{
  "d_shared_expert": 128,
  "activation": "squared_relu",
  "router_score": "sigmoid",
  "lr_router": 0.0012,
  "vocab_size": 2048,
  "norm_eps": 1e-06,
  "batch_tokens": 65536,
  "train_tokens": 585700000,
  "dataset": "wikipedia_en"
}
Below are experts of layer 5 (counted from 0) of a mixture-of-experts language model. Rows are named router (the router's row for the expert), down (a neuron's output weights, with its number) and show model dimensions 0-223. Each number is 128 + 32 x the weight over its row's rms, rounded and kept within 0 to 255. Numbers have three digits each.
After each expert's rows: a language model's description of what the expert responds to. This comes from a sample of Wikipedia text that the model never trained on.

# expert 50
router:158141093076161112126185133056158128116140109089134107141122110137154147146140160137081207167176168147142114089088077108135126131107103138131133106128164126135133123177145187113098092172100127099153159198155079114183151116150167102122112130125106110149180127136101117136133142153172123166154085130219220171111156115070109186100154129128107134129086121131128075096135155131155150095123128153102163139110091181145092221109106160209075141116066125172115110136079133106199080140130108165151148182085093095097153156121159106124095154159066125124124118181131128147158116098164101181073157113084157119096137119068139165123203147118078134166103114128117119129183135167147138158135
down1:139054100128126088113118168115141145047072085146169156166140131115037144164100159158072144155095128128109135114078097139160101142135116159148083129169094147178132167189117074067114134161132167089179150112121183130096133107075148197145068112147084098119124099129122041132148157200102121136154141147179109152125136107124122104095090101095124142151132202106127142118143171104081181132119140149182122142135091146154094154100128121131111104099126144121160075142117080121101109160098129101118130110113085144156102127120161052102146130107132094199073116122149029112155150110167072134132084157143138153160142080113142126120169092178110106068171148159102148087077143163111109103124
down2:142120074167128167090117133166132144132143112114183112163133172135119058135079113124114098174131115122131158061092148115123130196116134161075121102133097116072150139052087129113104132155113091123119144179149129116098107140152120088131163149122119128057101124103119058121121151090108139132160164157091139160124103152092138116202110142152123179114156176127054164088133097131158112138145137102195156169084110136207124195147087104158163141127126119176103148127116085111184091091106106134143146142065181096102168089094131135126130200080132119139062198140104153121121073122103127161113111160089165099146056093121173155122124087165139076159086084178165112128116158172079146083080
It responds to: Headings and table pipes. Wiki heading markers ==, ===, ==== at section starts and the column pipes in data tables, such as results and scores.

# expert 40
router:185080208079114140170140151158116117138157153186122125123171125091118112179185108160109098161129113127140096177166113138112138089141131115090117174125135190081148129131150137096104066095171125168088112079102095144159068086169148123108160129153151136170099120110117154123129088067104124112175154088148146179140147142164110073056182089107116170101160124088105152161125169155164153154125096158094100135181085087063154118157103179117134142126118111093112132103141144150123086158110134158094125185159129111127094181146146081119170057172181129141121117036132130125168106140085092096142146157112140085083136076188119102115122122156103101091068132168090111122071090145173120077081
down0:114155119160181029117097180208112155130179137199132072095131132090140089104046169139133166114131126066122132182097152163205146164177057178103153157098126151125113108139117090193133128126126117157114156136126076167122147141144145123060119120092119095112123119108124090134151113139169160108161118187117079110152118089131136114122108136071112143105142072111169149132148079152148134214179108115104150099146116105051131137177106132127081100096111131130144141114174051135125150171150177158131133192114103085126113048149120148138125113148147172100115151096125150098143119164144102154142135178079095109050095121129109155138172120071121115176128066109113111109114143137098121148130
down1:100144189179134121133070088120146125172127114167131114178150108030106116160176098134111128078097149105097048132132094154079183078138131103120143138084095092143174081156098103098102186080106154099124211104120160151138118069114091152101103163129129118082141132120083157143158121132108113147146120085149130144151140095104127084150166168128138069139142136075108129114204127092181111194146083108156120122114169139080124200175080121126145112161146149149153166086119132136164131121122117147138158111097081118129128100124174149150146141135132091190107115183108075138129076108087090123195194148095147109145202158165141101159105142128087125155095193072154099138121112143136059114121
It responds to: Capitalized word-initial letters. Single capital letters or short capitals starting proper names, places and titles, such as W(imbledon), B(altimore), F(inland), O(berwinter).

# expert 53
router:174170136176135174067146130117111145126124166188123142149207112142155158158163149139144110091139105169087103103134105123079117092189131050136130116111180159107125147134167085146141162134113108077141102108143088135095118088101108073157120072102129176114080175079112190182145144099148091138148138185065104086143102108178122102106076113141136123127085127160088176121168141116163096143165097119157130155124147149085217146116084183098149167074173128070139126085130099114104095056167108151102126138194084088152097143181176121127116165110163103157069130055138133123126112152135157081145102161164082105086135137214111117130135116123104085120114099132126175146120083141140109112132
down0:112175127183106132098104092162111147075099158078115144145124132141125107168174131163159167073173124106101134110130102116111193109143154178115100112202091227116098165094143144139098152152088113054133130171144093164102153110119120104064197100142103076179172116072191181118095115071174106114173189067162131087088177135129149104145137133106129138120107182100143125149127155101090111132153098122158195122077096151119092120097071149101112133155106093173140182112126094109105174163166124125186112162189121130110141178108183109134120138143110082090125069133131108125099085122155111107172094097178138116103084144159134165086187102111132136130134108101148098113078143158120097133098
down1:125150137121061113160154144135116096136151111155116159160169131157139049152135110119128111097148132154107194176130065099105112127125122151129129178123114124099142139102157097101157166084098145112181136114111083143098125189127083084063122075083103127134126066128130124163092173163118197159072108097087101155065149078141134078153117128100142114183032158100152077141126125149127087108089127138114158148133127153146167101112125051090175071146129082112109142169059075109076088160150117101096158100092162130132131177132087147105104102084133121128114160172093075133083089096135134106110183130097128117166070126111143145111191106198137138130149124143083111169197095117083154166169
It responds to: Line breaks in tables. Line breaks ending table rows and list or infobox lines, plus Romance words such as la, del, des and all.

# expert 37
router:137133114161171104085107154141143145182094115123138101132100104123087089102134149198201120154114124122143121145199164123152121104152114126079178112111144121151150101073065106144150152116037166139120125154095091116139088112137165089191130094163159094116056141195141124150111110172123143123129143123083112117163167154125161093159111107103120143111197113110146101105106132076117107089194144198170159172150162123183198108131172119081128060093080111193136138095128164050157112127145165146167117128124155156141096138149110141166116125147120170163186113089063143128148058101160108116139119157138079125116133134164167116147167152216136133172105127084175094136167178122161149118132
down1:122120098125093155178124130106147171158107128100117130128113128136145157199100091185133143102082082122196156148125125151102166161150184114119147142168107075115099145163178119106136131093171109183129190143115073229129148079124089116101126098088167137116126113108158150175107120148166135100138118175126133144128084052114105109141112141116145108126115099114179111067121090141132180107096166127112090144130083131169136111190104148106185099121126167083136174119105076151132157102101128066157149201093103121166090109051066132133133132136107095141134127080105129124159114101090085186105122082119217166120154150107172130122136081060152124157127151035106173164145097116166096168149
down2:098142169117132094109169115137068074126122129189109094176100173174166144108195164115153118116165069119109155132096128144146123099153104146110090125070168107154097139101112153080114123099091100115127125132164097157126095185109098158106137110148132125102113139114090132123121068174088179146167193136115108144147095143116075031138133135047104114152151128150178092146049101088153130197120140107130107102182118162104095123119132140121154108204156124102137090112145125069146118156123147093134134182202076111159130095146159145074184112085113093145150135138159188125144130174152128136062123170170170092170118153158075165137166117112132139163113119217150125117140119052128130171098
It responds to: Table and list punctuation. Structural punctuation in tables, infoboxes and lists: pipes, list hyphens, colons after field names, and = opening section titles.

# expert 29
router:157118186139131169108102121143110135151163138121129153183139139186067097107175120112091073147127134147146105163078107080110086160178166115105081100132078143077095130142116172069108094102077138075152108138143133134133133108106099113067111097128081127140147096137134184149152123122133125124200162160063145164139093184114111118134132096158102170080052144181095093097128111128159138148108088109133092130116104123063141093107120144082142140078092188137056091129159077159162106117106098163110169096114146063154141143162098098153123120126074151085145142029089079122100107184123096115047178126120096148136111133106052093083145146150132136096093112103076184134136138139154113116132
down0:130162072164188135135127160171124125167188110122082132133098072156136145136094162134141146136089087112158174132074125174150153149118058154091142133102106164149212141107118092187136074119104149094145097169157121148116153134127076157152133158147195180103096122145109120188121134102121106136169105151093155154107125126111118156137095041136130135096124045201111137147104111165200174097161171155140159159103096148176155116203123115150118176124151100105114120107128188143102092106130178161130130121130108097118161180096124088123201158106112116111080092120127177167145157148208089131136093145130135183115116147160146123147176084120092098159113104165140120157168193125150159050112
down1:136110150128104135116114127164080087151134141150173125078130126154141116168071206147134130130081130141147141098130102114112170192165096136111081167093122119163124152153089172114108148106129115146108133157135158125124178130148153185101170144121117120155165111138138086138101117157159136082113180107153114133103207137209104084193095057100157104219113157148098150153134131160121099139094138120154133111194106159159085143135142112100082117182131119077133062067143111179140082076111092095142139104117196165141106209188111156160122150130048135156150139040118134085136113131068115095092108129093201158148147155156139111085067142123138132153065134124129093158141170110120135139108
It responds to: Capitalized name starts. First capital letter or piece of proper names and organization words, such as Tangerine D-ream, Nelson Mandela For-um, Town, Soc.

# expert 1
router:113088191120174185079107209097134106210139191124094108179162143130137095161210129158142086090102077118093181198081113154124118125114151096102170141143112146100146174139129127134111111128183165148140098123112082075111098113149126107112116105109055088116095151131120132126120091123122155128134199115074120160076075203156103088118104110132141119090127116118091144073134149207162098097113122107073110102102157114133166096124097146114148108063182151070178095091134100119065145107152131163095151123154168112063104143152175137149121137134096124131101159078073134117105114139143071124111175142117120129077162149137150150188124163110123071122111116134118209135114140162143114147142
down1:144138137128129109079075145077161069054121166098094059159112171140139164103174148168137191157160123114132077158138191130130192155142108127111086180175114115086109144094151131141180086119136146145134111092124125126073125101155154111130138076108121110141190084106118071131105086103119092114097124120122135119163163100067098200134141106116123128184094150084162118128062104084099119158164086110154164127143087119155121143122113154137140079144071081121131072136195105127132097164152041134173158112065105081129083146135150161118112107053102114138091136126219163088132115144081076135085068118125132118098133094147159087132150112115092155140160160138168176094111121085149124131158
down2:087129088169170088109120121108121103127138126128136086095149151123072125063170097129119085125122129081083100178128142173152110136126169161152091186175138147133143122159085132135114131140174152191150088081198173118146101123199142171157154111154099051115109170090095088125057118153108095173133044101090163141103090096145177116135109145096118161118123200170099159103143118120148124163157154083121073191145136103152164104136141174130239142167137075161127169068119160104127159152076077102158108125111173114158111166146148155177168134102125151089111113143083117116135153109117152120139147098122127122095189157133132152138123147140099141105081119153163131109133125028150173150117
It responds to: Foreign name initials. Capital letters and first pieces of non-English proper names, often Arabic, Slavic or African, such as Abd-ull-a, Q-at-ar, Russ, Afric.

# expert 14
router:135133103122110171129106125137105105106126175073178145152124165127153145214088130127141175143095170154078101135095101133188097124137100093112077177065159107131115073089135142109097168159135186089123092128096082078116122154174122127091103159114151164099141140070144111141065180091105117108126129167082130141117162243110097162108145196141108121166127154162121165124112162074177128084153120188126192152139075144120181137071155151111176139170177185134137158135120139143147093111084086081165094120104167141106153126125167150130119144125117061129157120104095082077153115155131077126138128080086139144101156155161113103139114155095110151133106145075131059143138133126155162213118
down0:144128138145146112179156088148152163148105153099193208152127127196160121157123161102144131116042086121128107166116089105103112161172095121083144138094118066148132119115128118129117078121210116117151101138160187166170139129125060100130113143107148104121136111096106109111141111069127132155140163142096107101153166118173147125214170122086149140118043157143121123106143102138138100126112062114188131100116163182130093196155131119120134087196112186117147154179145107151123179139100107102084108210183109143177147159095127095124113121153117095132098216115149105126127151182134133137179153121107155035169153182163098186129111132111133119185133102121165143114135119145174099121110
down1:124126140113104109116147143119135113104108120106164111109127123097174115116172151177184068157061146130200121159082078107138098161141134150159135161125127138151184164080101177047128122155137113193093115171122166078138144049124140163181152196110095194163103225139136141090122134141097095101118119130101107150098164136128065154090084113128116086118125137108099156176118128142166049108154163075130114139072055098149116113117125136132148177184112173211171174155178138139159115135084112121164104173145146131136082144140126142099080172085106066125095058143120167114127142148119114153114131138092155119109120113121129112152103110161176094116123176162132111073139101094097113169164
It responds to: Mid-word syllable pieces. Short inner word pieces like ro, ran, u, l inside words such as entrance, patrolled and Mogadishu, plus infobox line starts.

# expert 35
router:136125145149145206111084143121201124072139189156177113144137118196091102095221178160124120158150151183125105128173133131124144057170132101177133153148126135130090105118118095086129155189095177109170090145091108143157134146102144089118124129097059108124109124164123119107110090143077169160158212159144153141109131172066156093102151147125112144076154198139145143141164090088168101122151098136119135165103120093133190141140106162065119095085131138175132055099143130113140137133205169171124090170122168077096094155125149061181131137113139107128091212119087136115098093158096081141097137189130143149144122119156171136147149154129135140137138131131129171133091115178155100115132
down1:139142118084058112095129157130075109164156151210075164195078162124184158146091120097105123094204137188151092163149135095092085157142108125142130127060157161073136137133074114153142112103119122142108136128123088103126166148098159151112121091166074085090133061116112104141140097089120119134136122113092128140160124112069170143139169155103077078081132084115088144132119119133115158088092134097167067092142160138135097164089135089097177151130127119121162121136179082126150111136120153158175167102190226171149097139173132116111118109173107115094183107118170139108128097184140063115117118107130111181112130026136117174146111089129115159204097158122162132160114113123171124127130
down2:086090163138110185125132124153133088116081106128126098177187131163118089164110149146145098088160155143145162112129231183138188067156140177138129144134157093115128129114085162118123137155140112106135102137150091127147158142104119173077171051122136100138143086072107105125168160166148069142178114132105175126162102089102121097186124116130137121061145083124112093156107145067150145100108151106144172128173101095133167141133091134156182103127108131145128154094163099104130154123122120094081163086216071122112173106106115128149134078088128134097162141124096141169094115173152125156137161090140121046148137053118109135209168163050120137136131158100184145140117091142086135202167
It responds to: Copulas and field separators. Table pipes, infobox colons after labels such as Active, Born or Location, and copulas or auxiliaries such as was, is, were, been.

# expert 61
router:125104191124113112099088171150186141162158154138146166113173119180148104157096164127105133138089134132122158124107095136105129157188119099159100130104122099126120137097158109167133180123102201171143151126155126113130090125144135120115136097112144092090079142045069137111190223107148147155121161140122138117094136156142142190184136129058195160095129173138096095187090124193150154068111129154149175095119117177133121093079184125094205101122096182127114084120127103155183076105114104111130109123153101109122108088111138159138110169091115099130131118164102129125105177133053142112115149098159138145070126199188116111135137120120116075137166152070150200073105085169153141098108
down0:098096106134123091156123129147124153127183168124177112137103078135067151109161166128134112167190140141155139167114092045109119190071143150093137173095184109106135162114076116096129115173142126146158085179124102139137149141142166084091096084117183141110124093104116097111163141116107152167141135136151122152188169103175100135158146174132097116093095124147156101145160232093129121140081114087145095121157131155155108134112106156191118074099128128110177138156118116147146127096089114171156146086176084072151135113117089136104117101100102163100139143154097114122047118096174182152106125115095181087121164159116196181181106065078124127126187116097152138183180150162117063176168
down1:145057130091112150166098063121108131128162196135101141173154114152147115129075141154135128074101121130045172136129097119055111147148169094139106123065147059110115125167078118135099131177143162111143165139110119125171188104121181129168155154109155142141137131103140101173140098124139072121148101122097150137117121127085116122091108088179184093130124084094160105120161117102068151125183135112137145164130152124126148188152082108100131077118088063073066126078143096177091158129128129106214168121112086204132083183136159129103175085161134143097117119061159166147138129107163117124132099135114141109145178108060101161104134020145095160101144113138125093113106103150121133104109
It responds to: Mid-name consonants and closers. Consonant pieces l, z, m, ab inside foreign names like Krzys-z-tof, Casab-l-anca, plus closing parentheses, line breaks and modal will/would.